{
  "n_layer": 9,
  "d_model": 128,
  "n_experts": 256,
  "experts_per_token": 4,
  "d_expert": 96,
  "d_shared_expert": 0,
  "activation": "tanh_gelu",
  "moe_layers": [1, 2, 3, 4, 5, 6, 7, 8],
  "router_score": "sigmoid",
  "normalize_top_k": true,
  "routed_scale": 2.0,
  "balance_loss": 0.000323,
  "balance_bias": true,
  "init_std_router": 0.0165,
  "lr_router": 0.000787,
  "vocab_size": 8192,
  "norm": "layernorm",
  "norm_eps": 1e-05,
  "tie_embeddings": true,
  "optimizer": "muon",
  "lr": 0.0132,
  "beta1": 0.93,
  "batch_tokens": 65536,
  "seq_len": 256,
  "train_tokens": 446100000,
  "steps": 6807,
  "dataset": "wikipedia_en"
}
Below are experts of layer 5 (counted from 0) of a mixture-of-experts language model. Rows are named router (the router's row for the expert), up (a neuron's input weights, with its number), down (a neuron's output weights, with its number) and show model dimensions 64-127. Each number is 50 + 12 x the weight over its row's rms, rounded and kept within 0 to 99.
Before each expert's rows: a language model's description of what the expert responds to. This comes from a sample of Wikipedia text that the model never trained on.

# expert 62
What it handles: Math and table symbols
router:46 52 38 49 43 34 47 37 63 51 48 63 33 61 52 68 57 52 46 38 51 38 53 77 62 61 40 48 61 53 51 42 78 43 56 60 49 68 26 47 35 61 69 43 66 47 68 66 52 64 42 47 76 40 65 69 57 49 48 70 41 34 40 58
up0:45 49 37 72 43 41 55 50 27 63 56 64 47 45 59 54 43 33 48 41 54 42 67 57 55 43 23 41 42 37 65 23 49 68 30 40 43 71 50 63 57 67 53 58 58 30 48 69 66 45 52 49 42 43 54 62 42 55 47 49 53 58 37 58
down0:50 36 33 58 48 42 52 41 44 43 60 69 51 63 56 51 50 40 54 54 29 67 52 49 51 60 17 42 64 55 58 47 45 72 68 43 40 47 65 48 59 51 36 43 33 51 33 23 47 75 36 34 61 54 44 56 46 46 40 48 67 42 60 48
up1:32 40 37 34 37 28 44 48 59 67 45 46 30 59 33 38 49 44 47 29 60 31 38 53 57 68 76 56 66 46 62 67 65 63 66 53 37 59 57 40 41 63 50 54 42 40 32 51 48 48 42 49 68 27 64 55 47 41 30 44 64 55 48 50
down1:58 68 61 44 47 44 43 42 40 55 28 54 53 64 52 34 38 50 51 42 46 51 48 43 39 60 65 33 32 44 42 51 61 52 64 36 45 39 15 72 58 37 38 46 56 44 58 59 56 49 40 39 57 32 44 38 72 67 52 39 55 54 37 69

# expert 31
What it handles: Table cell separators
router:49 59 62 53 40 32 50 51 49 45 61 48 65 33 30 76 61 70 57 17 58 36 46 57 66 62 33 63 61 50 50 38 63 60 61 42 38 59 31 35 49 54 52 47 60 58 48 48 50 45 49 48 75 49 87 48 46 48 44 57 64 53 63 61
up0:33 47 62 69 55 33 45 45 45 44 67 33 48 66 53 47 60 62 63 69 57 39 59 52 66 44 51 39 48 43 47 59 48 26 61 46 65 58 46 78 56 38 43 36 53 62 48 38 51 47 51 46 36 57 56 58 31 45 55 41 34 32 50 25
down0:40 66 62 48 50 58 48 63 58 70 36 65 49 33 34 40 40 63 32 39 49 50 44 62 56 58 56 57 49 58 58 38 59 73 46 62 55 47 50 31 59 39 54 69 52 22 41 53 56 68 52 53 73 55 60 33 55 40 53 48 67 67 49 55
up1:53 61 69 50 70 45 44 62 33 65 46 60 57 31 48 34 59 34 60 25 48 48 73 60 35 60 39 46 45 43 56 51 45 41 41 37 37 62 26 51 58 57 48 67 70 64 40 63 47 48 50 28 45 78 62 54 42 53 42 56 38 40 44 57
down1:49 20 43 51 53 47 49 37 55 69 50 30 49 54 49 23 70 55 56 56 48 29 42 32 55 31 58 26 64 63 56 43 28 53 45 52 52 50 58 53 43 50 33 55 38 48 35 27 47 76 39 54 49 64 60 41 58 49 42 44 40 66 59 56

# expert 15
What it handles: First names
router:44 52 64 65 45 55 48 57 51 63 54 67 47 61 44 70 56 76 49 49 36 47 23 56 48 62 46 55 44 34 45 25 51 46 63 50 61 58 49 30 37 68 51 63 83 63 44 56 51 59 57 44 52 42 55 76 24 38 50 58 42 40 70 50
up0:61 48 60 49 62 61 80 49 25 40 62 46 56 72 56 65 60 48 52 70 64 41 54 41 45 56 83 53 39 37 51 58 41 45 47 70 31 47 42 71 49 37 57 54 45 55 59 55 34 30 22 46 30 56 51 56 24 49 69 64 53 56 55 48
down0:46 63 51 82 42 62 62 43 39 50 48 50 37 55 39 42 42 50 41 34 42 53 40 52 28 62 59 46 81 61 56 62 55 48 51 49 51 43 68 38 72 64 62 47 47 28 34 26 55 57 65 64 57 34 49 46 58 43 52 56 62 71 30 54
up1:34 45 55 54 38 56 44 29 44 53 67 39 34 24 47 44 50 65 41 43 59 49 47 41 47 50 32 29 67 55 50 56 75 39 52 77 46 68 47 40 37 66 47 35 29 39 58 47 36 42 66 75 64 59 59 54 52 40 65 37 56 39 61 44
down1:40 69 67 44 32 18 51 49 61 73 58 44 60 37 62 38 54 49 51 52 63 50 54 29 57 54 37 62 59 52 55 39 67 39 46 37 36 54 45 42 44 34 58 67 53 52 67 62 38 52 51 41 50 48 59 61 32 63 39 68 54 36 53 73

# expert 53
What it handles: Plural and name endings
router:50 50 33 49 42 35 63 50 53 55 51 58 48 39 49 70 78 56 50 43 53 40 53 54 56 60 40 42 58 43 40 44 52 57 72 61 51 54 34 28 37 71 50 40 65 49 51 62 66 48 43 30 52 34 63 55 42 61 52 66 52 49 61 50
up0:50 54 57 50 67 45 58 58 50 61 51 50 47 34 56 62 39 58 48 36 52 41 47 68 61 65 60 33 57 51 44 48 41 65 63 63 55 43 62 53 55 41 67 44 29 65 75 22 53 35 36 57 36 28 63 68 42 54 39 60 53 46 70 52
down0:51 58 41 47 58 43 56 45 51 59 42 54 67 47 64 51 41 43 36 30 31 71 31 43 29 35 45 44 44 32 34 64 31 29 66 53 36 50 55 65 62 43 50 43 49 67 68 60 51 72 29 37 67 61 46 41 47 22 58 59 80 52 56 63
up1:61 55 26 37 64 48 69 39 42 70 77 65 39 46 56 44 41 64 52 61 44 58 50 53 67 78 53 73 57 42 45 60 23 44 55 47 42 51 21 32 37 52 49 47 59 50 35 59 68 35 50 49 44 49 60 54 39 57 50 50 43 33 60 36
down1:34 52 55 66 43 54 43 48 46 59 70 52 71 49 55 44 62 38 52 75 58 54 63 60 37 50 51 37 56 58 60 46 54 54 48 71 50 31 68 67 62 51 77 50 46 59 34 52 39 54 62 39 31 54 54 35 41 42 50 56 66 56 52 35

# expert 49
What it handles: Biographical verbs and transitions
router:38 56 44 52 28 35 63 45 59 60 71 59 38 35 43 42 60 99 42 46 40 36 28 52 71 51 35 62 50 40 61 47 77 34 70 55 51 61 45 47 49 43 57 66 46 64 58 37 63 71 52 35 63 58 46 57 37 59 52 66 49 53 50 58
up0:64 56 51 81 65 46 51 65 48 64 62 54 29 38 50 55 44 52 44 63 60 37 50 47 57 41 56 61 32 41 40 35 47 57 43 45 41 62 54 40 25 61 25 75 47 43 55 26 58 51 54 38 56 61 62 53 30 36 58 57 29 70 46 42
down0:48 49 47 34 32 44 43 39 63 61 44 69 75 43 33 54 56 60 41 61 47 54 55 66 55 48 60 51 55 53 51 46 75 48 49 48 48 46 46 61 47 53 61 42 62 70 32 60 34 41 48 50 52 54 59 39 50 28 42 39 70 39 54 51
up1:57 40 51 49 58 45 50 42 41 73 46 37 70 47 55 47 71 51 54 77 57 59 57 37 56 42 47 66 52 39 55 46 53 45 41 46 71 44 38 40 72 47 39 41 50 58 22 56 57 28 33 31 37 52 50 36 44 28 58 52 55 55 42 57
down1:50 74 65 57 49 38 54 51 59 35 38 34 61 59 44 58 37 50 72 63 41 52 53 58 46 47 58 55 41 52 45 69 48 50 59 49 68 37 57 73 44 41 43 27 63 41 65 29 30 54 32 42 72 34 38 53 45 48 32 46 30 43 56 68

# expert 58
What it handles: Line breaks in lists
router:33 41 45 70 36 62 48 36 47 65 48 55 57 38 47 73 40 78 50 31 64 51 43 70 79 54 32 53 46 60 56 34 55 34 65 44 39 84 27 41 57 45 62 40 58 45 54 45 56 33 54 50 70 52 46 58 45 58 44 63 56 57 72 79
up0:08 44 78 34 37 62 59 60 55 43 48 58 53 53 57 74 36 28 69 38 29 53 51 54 65 70 67 51 43 55 59 41 43 60 35 34 42 69 61 60 60 43 49 66 45 44 61 58 68 58 69 45 46 49 47 57 58 40 54 40 58 55 51 73
down0:60 63 41 73 33 57 59 51 56 39 53 43 44 58 53 46 54 50 62 53 57 41 53 62 71 13 21 42 67 33 69 55 51 40 81 55 51 53 25 56 54 42 54 56 65 34 40 52 56 32 65 37 32 42 60 59 21 55 45 65 45 37 38 33
up1:42 59 38 77 40 58 59 46 53 48 44 71 57 52 67 44 84 22 51 31 32 43 43 47 54 30 43 48 50 28 47 34 54 59 44 42 58 74 41 40 49 56 17 50 32 41 56 71 67 49 53 61 52 55 54 66 39 46 67 36 54 40 54 46
down1:55 40 62 61 71 70 58 51 50 51 65 49 42 62 34 61 50 50 13 33 55 55 56 48 42 27 59 43 62 44 33 25 47 65 64 46 57 74 52 61 59 43 37 51 33 42 47 40 47 47 36 53 41 56 55 54 40 60 46 66 59 49 24 38

# expert 10
What it handles: Word-final pieces, sports lists
router:30 46 51 38 22 45 58 37 59 52 76 58 47 37 44 58 62 71 40 31 61 42 48 55 44 57 53 55 46 37 47 40 66 52 34 53 62 58 43 39 42 57 71 48 66 33 64 63 33 52 43 29 76 42 39 62 53 56 66 67 42 50 46 49
up0:44 54 41 26 42 64 69 46 42 70 51 81 43 55 54 59 51 65 59 44 41 45 51 57 50 65 60 47 64 66 47 58 36 56 52 52 39 41 39 40 41 51 63 39 41 64 59 53 37 53 51 31 55 79 38 51 58 25 75 59 45 38 39 56
down0:44 57 56 68 42 27 43 53 54 47 44 51 46 51 59 46 55 55 42 38 44 43 74 36 58 46 65 51 53 57 49 61 53 66 49 25 31 60 46 74 42 58 42 56 52 54 41 57 34 63 44 48 47 61 37 50 63 52 71 45 43 50 36 43
up1:56 32 50 35 38 47 61 56 55 48 47 45 55 36 57 56 61 50 42 24 44 43 52 45 41 31 56 48 51 41 65 70 40 41 44 63 55 53 62 36 51 47 69 45 64 37 41 45 53 31 65 46 61 35 57 53 45 53 83 62 48 44 30 47
down1:48 32 35 36 75 65 56 65 40 61 62 18 29 69 60 43 49 29 37 42 33 60 51 46 39 50 50 61 61 73 62 42 55 46 33 71 40 41 62 58 51 63 58 50 64 54 35 56 56 35 35 57 61 47 75 41 61 57 55 51 73 38 56 33

# expert 52
What it handles: Clause-opening prepositions
router:39 35 42 68 50 43 61 57 52 48 72 63 50 42 50 42 69 68 60 39 56 39 60 57 61 64 30 34 54 40 62 20 74 55 66 59 66 83 42 51 44 70 43 56 56 48 60 45 55 62 47 47 51 44 45 56 34 57 58 70 61 19 44 61
up0:41 57 80 52 66 49 36 49 68 42 63 61 31 49 59 55 41 58 38 53 46 66 26 51 36 54 56 55 52 33 38 59 58 38 41 22 46 72 41 51 44 44 55 28 49 48 56 45 49 47 44 45 58 59 44 61 38 33 68 40 46 47 39 65
down0:42 39 62 39 60 74 62 52 64 53 36 54 68 63 52 46 50 54 49 43 51 66 36 50 42 33 34 35 49 40 45 40 16 36 49 43 70 59 55 70 56 43 45 35 68 42 49 66 57 29 40 46 48 54 47 52 37 71 57 46 49 46 39 55
up1:56 38 59 52 39 52 41 71 52 58 53 60 35 24 65 61 24 59 67 31 17 58 52 62 54 48 57 64 39 61 45 50 49 43 71 75 64 48 51 32 56 42 51 60 54 47 45 46 60 58 44 36 45 60 46 36 43 61 81 42 36 51 73 59
down1:55 71 39 48 38 26 62 75 65 38 62 74 59 63 38 52 53 60 60 62 54 51 63 35 65 60 46 48 47 51 44 51 64 44 47 25 45 44 48 64 34 31 73 52 45 37 64 51 48 39 60 59 35 47 58 57 55 36 41 40 40 50 53 73

# expert 36
What it handles: Coordinating conjunctions
router:46 39 46 50 58 32 56 34 62 64 53 51 30 47 38 55 53 57 44 24 60 41 48 86 44 60 32 43 61 40 58 32 48 48 53 56 60 61 42 38 43 75 48 39 66 43 66 45 54 57 40 37 65 20 76 73 46 42 40 61 51 43 52 58
up0:61 53 35 69 57 33 65 40 52 50 61 58 62 55 50 58 54 30 60 41 47 36 43 75 58 61 42 39 58 39 33 44 48 46 61 42 47 55 63 39 30 52 57 49 58 46 69 48 58 47 47 45 59 42 58 46 35 60 53 54 44 52 62 38
down0:60 27 36 37 47 50 78 44 76 56 33 53 64 51 43 75 39 15 52 60 44 47 58 53 63 63 57 54 19 44 34 46 54 48 46 58 45 43 62 64 34 53 58 40 41 62 45 62 40 38 65 51 59 42 26 39 24 57 54 70 46 45 42 55
up1:68 23 34 38 55 50 34 34 49 65 55 35 55 62 41 51 38 55 59 70 60 54 29 53 46 62 35 65 43 49 45 34 51 38 44 59 35 33 49 53 33 66 80 37 62 38 53 53 41 38 62 09 68 48 38 50 39 44 47 53 80 58 57 46
down1:41 36 52 83 38 30 53 46 60 52 49 52 61 67 48 56 56 44 45 63 58 40 62 69 34 46 64 23 53 71 52 61 55 36 59 46 67 14 37 49 21 49 57 45 67 40 27 55 36 60 40 55 55 45 50 44 53 61 49 45 44 52 50 62

# expert 4
What it handles: Non-Latin script lead bytes
router:43 52 49 63 55 35 43 42 56 55 62 60 50 49 47 48 35 58 55 39 47 19 42 73 60 60 50 52 39 48 48 41 67 41 39 48 52 58 37 53 38 58 56 42 68 56 77 45 39 61 46 29 74 49 68 69 56 44 61 49 54 31 70 47
up0:54 51 71 43 66 38 29 35 44 48 59 39 60 41 51 60 56 63 19 38 73 35 49 43 63 50 40 59 40 47 43 40 40 52 22 52 62 49 52 47 57 61 50 47 57 58 65 43 46 63 67 49 56 46 36 48 63 47 51 54 35 73 53 72
down0:38 51 51 68 66 47 36 45 43 59 49 38 66 60 68 53 41 24 51 56 49 33 53 59 45 53 53 48 41 22 32 65 55 63 46 51 48 52 34 51 75 61 50 30 49 60 36 74 46 60 51 55 27 56 63 53 52 67 45 36 58 46 42 40
up1:56 51 33 72 79 51 40 57 41 45 32 51 41 59 41 50 67 45 43 52 30 38 39 30 60 65 44 52 55 51 55 23 66 53 60 52 58 55 48 40 40 34 44 49 60 42 57 42 56 47 42 41 37 45 40 58 66 56 44 51 19 48 55 70
down1:47 81 60 88 39 49 39 44 56 73 54 55 49 62 54 38 50 63 44 65 54 51 60 37 38 44 62 45 44 59 38 52 64 42 66 31 30 39 56 42 55 43 45 30 27 37 36 62 39 65 61 53 43 53 34 41 42 38 23 38 46 47 62 44

# expert 14
What it handles: Numbers and counts
router:34 43 54 49 62 39 62 48 66 54 53 42 55 42 31 43 54 44 39 41 46 39 50 62 68 55 37 41 35 55 51 35 37 43 53 59 58 60 41 52 39 47 67 66 62 44 60 55 66 37 50 37 53 57 49 55 34 61 53 75 57 42 44 61
up0:43 45 57 53 43 29 57 50 56 53 52 37 69 38 57 48 70 61 87 39 46 57 38 55 46 66 55 58 49 58 52 41 28 42 47 52 52 58 33 50 47 28 32 47 36 36 60 45 49 29 45 44 35 48 57 56 57 45 62 63 54 52 46 53
down0:30 48 57 35 69 46 53 43 33 50 48 50 74 65 48 43 60 61 62 48 63 37 49 23 43 63 47 33 39 62 49 62 27 39 61 24 28 50 38 58 61 40 53 39 65 26 35 42 68 58 42 56 53 62 36 50 62 49 31 40 73 50 51 40
up1:55 53 65 53 64 59 48 56 39 54 36 40 41 46 67 70 56 46 38 52 34 35 33 37 65 53 66 58 36 61 64 48 56 51 49 51 51 67 47 41 55 64 66 56 48 45 50 63 47 51 28 54 44 37 38 42 61 43 46 51 52 48 38 43
down1:40 35 26 58 58 65 56 43 63 49 53 49 52 48 45 68 41 41 59 71 56 51 40 39 56 28 28 47 36 50 40 60 41 31 46 49 47 51 34 40 44 52 53 42 42 44 51 32 64 65 41 57 50 45 58 57 49 52 20 52 54 40 49 71

# expert 8
What it handles: Latinate word endings
router:28 54 55 65 35 41 43 43 67 46 63 55 36 45 25 84 42 63 58 58 53 41 31 56 49 56 46 57 50 46 41 28 62 47 62 51 69 57 35 22 39 80 51 59 63 64 54 51 45 56 44 38 51 28 71 58 50 57 47 54 58 58 67 50
up0:42 38 53 79 58 55 38 40 49 65 53 70 58 42 38 48 61 87 54 67 59 43 26 39 36 45 54 58 45 65 33 33 55 50 44 65 59 44 47 41 61 54 41 57 73 62 59 39 22 50 64 64 46 51 34 62 46 37 63 41 52 64 45 62
down0:37 46 72 35 42 37 58 55 40 57 47 64 34 62 47 51 56 38 65 70 51 42 56 23 33 72 53 42 56 33 56 33 40 46 48 50 47 31 71 52 53 47 56 35 59 25 55 64 40 53 49 78 42 69 66 59 69 26 52 48 37 34 69 36
up1:30 37 54 56 43 35 34 59 34 55 73 60 34 30 31 62 28 55 55 48 40 51 41 47 61 45 67 53 56 53 41 47 41 49 34 47 58 56 56 51 47 64 62 44 46 60 43 63 41 44 38 53 45 36 56 69 59 23 36 55 56 81 55 49
down1:42 52 41 66 47 56 40 39 56 36 40 67 55 55 56 52 54 41 66 82 76 52 55 33 42 37 60 43 47 63 40 47 45 48 36 74 49 40 61 69 45 55 47 68 44 53 52 24 44 37 61 59 40 55 37 42 59 56 57 38 51 39 67 48

# expert 33
What it handles: Place-name endings
router:42 57 60 52 44 44 61 40 53 52 72 63 56 48 35 70 64 66 58 58 53 51 34 56 52 60 33 59 64 33 49 41 56 46 40 59 48 52 30 24 39 57 62 58 75 68 46 52 36 51 61 30 41 50 56 70 49 50 48 59 54 56 59 67
up0:44 82 56 42 54 46 45 33 70 36 59 38 56 40 45 74 49 58 53 67 58 36 55 63 51 50 41 55 63 33 64 55 46 54 49 64 71 42 56 50 47 40 31 43 60 47 47 56 47 42 41 56 32 28 26 57 63 73 55 68 67 42 58 49
down0:64 41 78 38 45 38 51 45 40 68 57 55 57 42 52 33 20 62 69 44 49 52 57 52 23 53 47 49 56 60 35 50 35 42 50 64 52 48 47 47 54 49 47 60 57 63 60 36 27 33 68 33 67 71 51 63 61 33 29 47 48 50 53 67
up1:49 48 47 52 57 56 70 46 60 49 43 57 44 68 63 47 57 50 48 38 43 26 56 51 30 65 37 62 47 56 66 57 48 43 48 55 56 32 59 53 70 57 68 59 49 49 73 47 54 42 62 50 45 47 78 35 34 33 46 33 43 64 48 46
down1:59 31 52 53 27 57 72 48 38 49 38 50 52 62 22 46 51 32 87 39 55 47 61 64 42 42 42 59 35 53 50 54 49 61 50 35 68 22 46 42 35 44 30 36 49 45 54 36 51 39 48 43 71 39 56 75 40 51 59 38 44 42 60 47

# expert 6
What it handles: Passive and past verbs
router:46 52 48 46 44 30 59 53 75 36 48 28 36 32 54 59 52 71 60 45 44 25 38 65 61 58 54 74 46 55 63 40 48 62 54 52 58 78 47 38 32 53 55 44 51 48 54 56 53 52 47 41 58 39 68 65 25 59 40 83 28 41 55 53
up0:40 54 47 49 40 39 54 67 73 49 60 54 44 54 48 33 40 68 58 59 50 52 34 57 61 52 29 43 49 29 49 58 42 49 22 36 49 63 51 33 52 46 78 76 64 25 61 46 74 61 40 62 63 42 29 49 48 63 55 63 55 68 55 57
down0:50 53 42 51 44 46 51 31 51 62 61 62 50 41 48 50 51 67 53 51 58 67 60 65 25 48 40 47 40 65 32 59 54 48 32 58 72 25 70 37 37 41 59 41 18 62 40 57 79 64 49 40 50 50 54 68 58 42 55 35 50 26 44 66
up1:42 51 55 61 50 28 44 47 65 44 32 64 30 42 59 47 57 44 53 58 73 33 61 31 60 64 45 41 43 44 49 65 63 54 43 57 46 54 54 50 42 42 43 50 45 37 51 54 62 36 70 40 63 47 63 44 45 71 55 42 33 46 41 78
down1:58 59 37 73 37 65 29 46 69 67 36 41 32 72 50 54 66 48 54 61 57 36 54 47 49 41 50 44 71 60 46 39 39 52 34 53 40 50 42 48 42 51 52 63 39 59 42 47 80 37 37 72 62 59 53 63 25 50 62 36 44 61 28 60

# expert 38
What it handles: Mid-word t pieces
router:36 34 63 59 50 42 48 46 55 60 54 36 57 59 46 51 52 70 44 46 62 46 56 69 60 48 50 46 57 61 60 40 78 48 64 47 63 86 49 51 56 42 59 52 55 50 64 48 64 49 48 32 57 26 55 53 55 57 42 47 29 66 57 43
up0:58 28 49 38 54 36 39 81 36 50 67 37 77 52 56 57 42 69 55 58 56 42 55 37 61 65 57 54 56 66 62 39 26 64 50 77 34 38 44 39 50 50 48 54 47 50 40 58 35 70 62 22 68 34 62 65 51 53 62 58 33 58 55 55
down0:53 48 56 41 35 50 41 80 36 45 53 42 50 26 67 44 36 47 62 34 39 45 69 65 65 56 69 36 43 70 41 60 66 48 35 62 57 35 57 55 57 52 68 37 32 60 45 31 64 53 42 55 53 46 51 56 77 58 35 64 64 52 38 46
up1:59 46 41 30 57 32 66 58 44 54 46 42 48 56 50 72 55 55 49 63 56 51 29 55 66 34 34 37 54 49 61 57 41 58 49 63 37 60 47 64 31 53 58 28 54 34 48 38 72 41 61 44 56 31 39 47 61 43 62 88 46 37 56 55
down1:47 50 80 37 77 48 38 50 62 52 51 51 71 55 63 67 50 23 64 55 52 52 45 50 81 25 47 21 65 31 49 46 37 45 53 59 55 53 57 58 47 48 60 49 56 50 49 44 48 61 50 34 59 50 40 54 49 54 66 26 27 43 34 40

# expert 47
What it handles: Relational prepositions
router:44 34 62 43 39 28 58 50 61 56 69 49 37 36 42 64 56 69 55 32 42 53 36 64 53 34 25 36 45 38 62 45 71 40 45 66 50 65 50 41 26 61 58 48 61 34 59 72 47 54 52 42 54 58 60 75 42 41 45 63 62 34 53 81
up0:31 53 36 54 42 59 59 44 47 35 54 29 37 43 49 60 45 71 53 30 36 64 42 55 57 53 37 46 35 34 53 70 38 44 65 47 47 56 32 50 34 43 58 65 70 33 48 28 53 62 45 49 54 64 39 47 37 40 71 58 68 86 64 61
down0:41 39 18 53 47 60 34 39 56 63 44 69 56 50 51 50 40 35 37 62 54 52 35 39 56 33 64 59 46 25 47 43 38 81 36 35 62 46 43 42 59 63 70 59 41 49 53 57 37 54 36 47 37 19 65 64 55 55 48 39 67 55 77 56
up1:61 39 58 52 36 58 38 37 58 36 72 56 52 44 24 69 53 65 73 34 33 48 36 74 41 52 50 49 53 55 46 56 33 48 57 49 34 45 44 57 49 59 40 74 52 31 61 46 49 49 46 34 57 39 41 40 49 43 56 50 47 54 57 46
down1:34 72 48 52 65 39 52 60 71 48 56 46 47 60 50 61 46 40 52 35 54 55 30 60 58 31 39 63 64 61 34 46 38 60 46 49 71 45 43 38 59 37 51 57 60 45 42 42 46 63 55 39 44 37 58 49 55 62 59 69 46 78 35 42

# expert 48
What it handles: Place and name pieces
router:47 45 40 53 45 53 72 54 49 64 59 50 61 42 48 61 53 76 53 45 58 43 43 53 62 75 41 38 52 34 41 48 69 36 51 50 52 68 29 38 40 52 64 58 73 51 57 59 74 50 51 31 48 40 53 64 53 68 53 60 46 28 49 41
up0:42 65 60 50 60 57 48 55 49 66 58 50 55 25 49 41 47 49 60 50 63 52 60 54 38 65 48 47 56 66 45 35 58 35 48 41 27 51 33 72 26 56 64 31 67 35 31 62 70 57 56 50 38 63 60 37 32 68 49 71 49 45 53 54
down0:43 38 68 52 68 71 64 58 60 47 54 65 68 70 61 72 24 49 49 57 57 62 39 67 42 24 56 39 60 48 43 48 30 41 39 33 56 26 54 47 60 39 40 61 35 46 47 64 69 45 40 64 51 48 45 49 47 38 31 36 56 52 47 53
up1:34 44 40 60 48 46 55 41 58 69 57 58 61 60 26 79 65 52 54 59 60 24 48 37 68 65 38 49 68 39 46 57 53 47 45 63 65 46 49 23 34 76 55 41 51 60 58 49 58 55 57 63 57 77 30 50 38 45 80 32 48 38 42 58
down1:52 56 38 41 51 46 39 48 48 40 50 34 41 35 40 67 57 24 31 62 36 49 56 30 55 34 42 61 59 62 70 58 42 48 45 54 45 66 37 45 40 38 41 52 38 64 39 66 57 29 54 49 44 76 52 37 52 38 53 36 31 56 37 40

# expert 35
What it handles: Table and list cells
router:38 40 67 75 45 41 62 38 54 58 64 39 34 48 21 56 57 70 54 29 53 41 60 44 64 65 57 51 57 58 38 15 55 58 54 50 51 56 48 46 54 58 45 43 60 44 49 63 67 40 56 39 79 58 60 60 40 38 61 79 40 39 58 59
up0:52 62 69 50 64 42 60 34 40 53 44 57 41 61 53 63 53 60 57 45 56 62 56 47 62 73 50 34 64 26 39 49 34 52 51 27 47 60 64 34 55 41 53 63 58 55 43 39 40 50 51 59 55 69 42 70 55 39 34 66 45 59 80 45
down0:34 34 38 47 58 63 64 35 45 49 59 54 40 55 37 52 64 34 42 60 43 40 47 66 60 59 55 40 50 70 46 44 36 62 48 32 50 72 43 37 51 63 27 50 55 52 74 59 60 48 70 39 38 42 41 44 55 60 59 28 58 62 32 44
up1:51 33 68 46 53 65 64 65 50 37 32 34 47 59 44 68 61 63 45 35 40 54 39 51 49 43 41 48 38 61 51 36 51 71 46 45 66 40 57 46 56 45 26 57 51 38 50 67 57 50 59 49 39 59 52 49 57 41 54 37 53 65 83 26
down1:64 33 43 43 34 54 52 54 35 79 18 64 55 52 56 55 45 37 53 67 44 54 55 61 37 44 65 63 40 55 53 66 62 47 58 61 66 48 40 53 44 56 65 51 46 70 50 42 53 66 51 68 58 22 42 42 61 68 62 46 46 51 30 28

# expert 39
What it handles: Table cell separators
router:45 46 65 50 54 31 60 60 58 57 58 50 53 45 17 59 50 58 69 43 49 27 37 57 77 54 64 66 57 59 51 27 63 41 43 47 44 67 34 35 40 44 48 44 59 69 50 55 57 54 40 44 72 36 77 50 51 50 54 46 53 50 45 62
up0:70 47 35 74 68 49 39 52 45 41 32 52 55 64 34 58 43 63 54 47 57 57 40 57 29 48 50 31 52 67 52 48 63 53 59 67 46 68 50 36 31 60 44 42 45 58 81 53 67 57 52 53 60 38 46 47 57 20 45 42 58 55 60 68
down0:48 54 35 49 54 50 53 29 50 36 67 60 59 69 38 42 26 47 62 57 55 53 58 45 63 35 66 59 63 23 37 41 45 59 24 53 38 52 40 66 29 47 54 61 66 91 46 38 48 31 65 49 41 47 56 60 76 64 51 46 38 49 56 55
up1:44 31 61 56 52 45 67 50 47 28 47 46 67 49 34 52 34 48 21 71 50 31 64 38 49 70 48 56 67 82 41 36 35 67 53 50 53 53 48 64 49 53 48 64 58 56 64 29 74 49 55 54 48 38 50 56 53 47 62 42 58 57 39 53
down1:71 65 59 63 62 46 52 48 31 39 46 40 59 59 53 49 37 30 43 45 40 73 36 48 56 32 50 52 41 40 43 17 73 53 28 46 59 41 46 57 41 53 52 56 62 41 65 58 46 50 75 45 40 39 40 54 51 47 35 47 22 34 53 54

# expert 3
What it handles: Prepositions and particles
router:52 58 54 59 39 49 51 61 66 66 50 58 34 43 36 45 64 61 40 40 51 30 54 56 59 69 53 47 41 54 71 33 48 38 59 61 53 65 48 35 42 47 63 50 55 44 74 78 57 49 49 49 43 42 75 61 36 38 47 70 44 33 56 64
up0:52 45 47 27 59 49 61 73 38 49 59 44 38 64 46 40 84 81 43 70 40 49 59 65 56 62 44 36 36 46 52 52 68 31 47 53 43 48 51 53 45 43 58 63 50 24 59 59 58 43 59 34 51 40 63 51 20 44 42 52 61 37 55 39
down0:43 55 39 39 37 58 62 60 43 52 52 52 59 75 35 36 61 58 37 28 70 68 53 47 38 55 49 51 39 32 44 61 42 68 33 63 54 49 32 39 49 41 37 49 90 40 47 46 35 44 64 61 49 41 43 45 47 37 55 56 47 59 57 69
up1:30 53 39 52 58 47 78 53 59 64 46 55 44 53 30 27 45 50 40 45 51 49 38 49 71 40 46 40 43 29 57 36 34 43 50 50 55 45 62 56 35 36 42 48 52 37 46 54 55 48 41 59 46 63 51 34 25 29 45 69 66 38 48 38
down1:59 39 62 45 50 64 41 36 42 64 70 44 51 60 63 54 50 50 48 62 58 52 49 41 37 53 31 70 58 56 74 51 50 51 65 56 40 27 48 54 47 36 37 55 36 63 59 52 38 36 39 95 54 42 25 53 54 49 38 52 32 65 41 41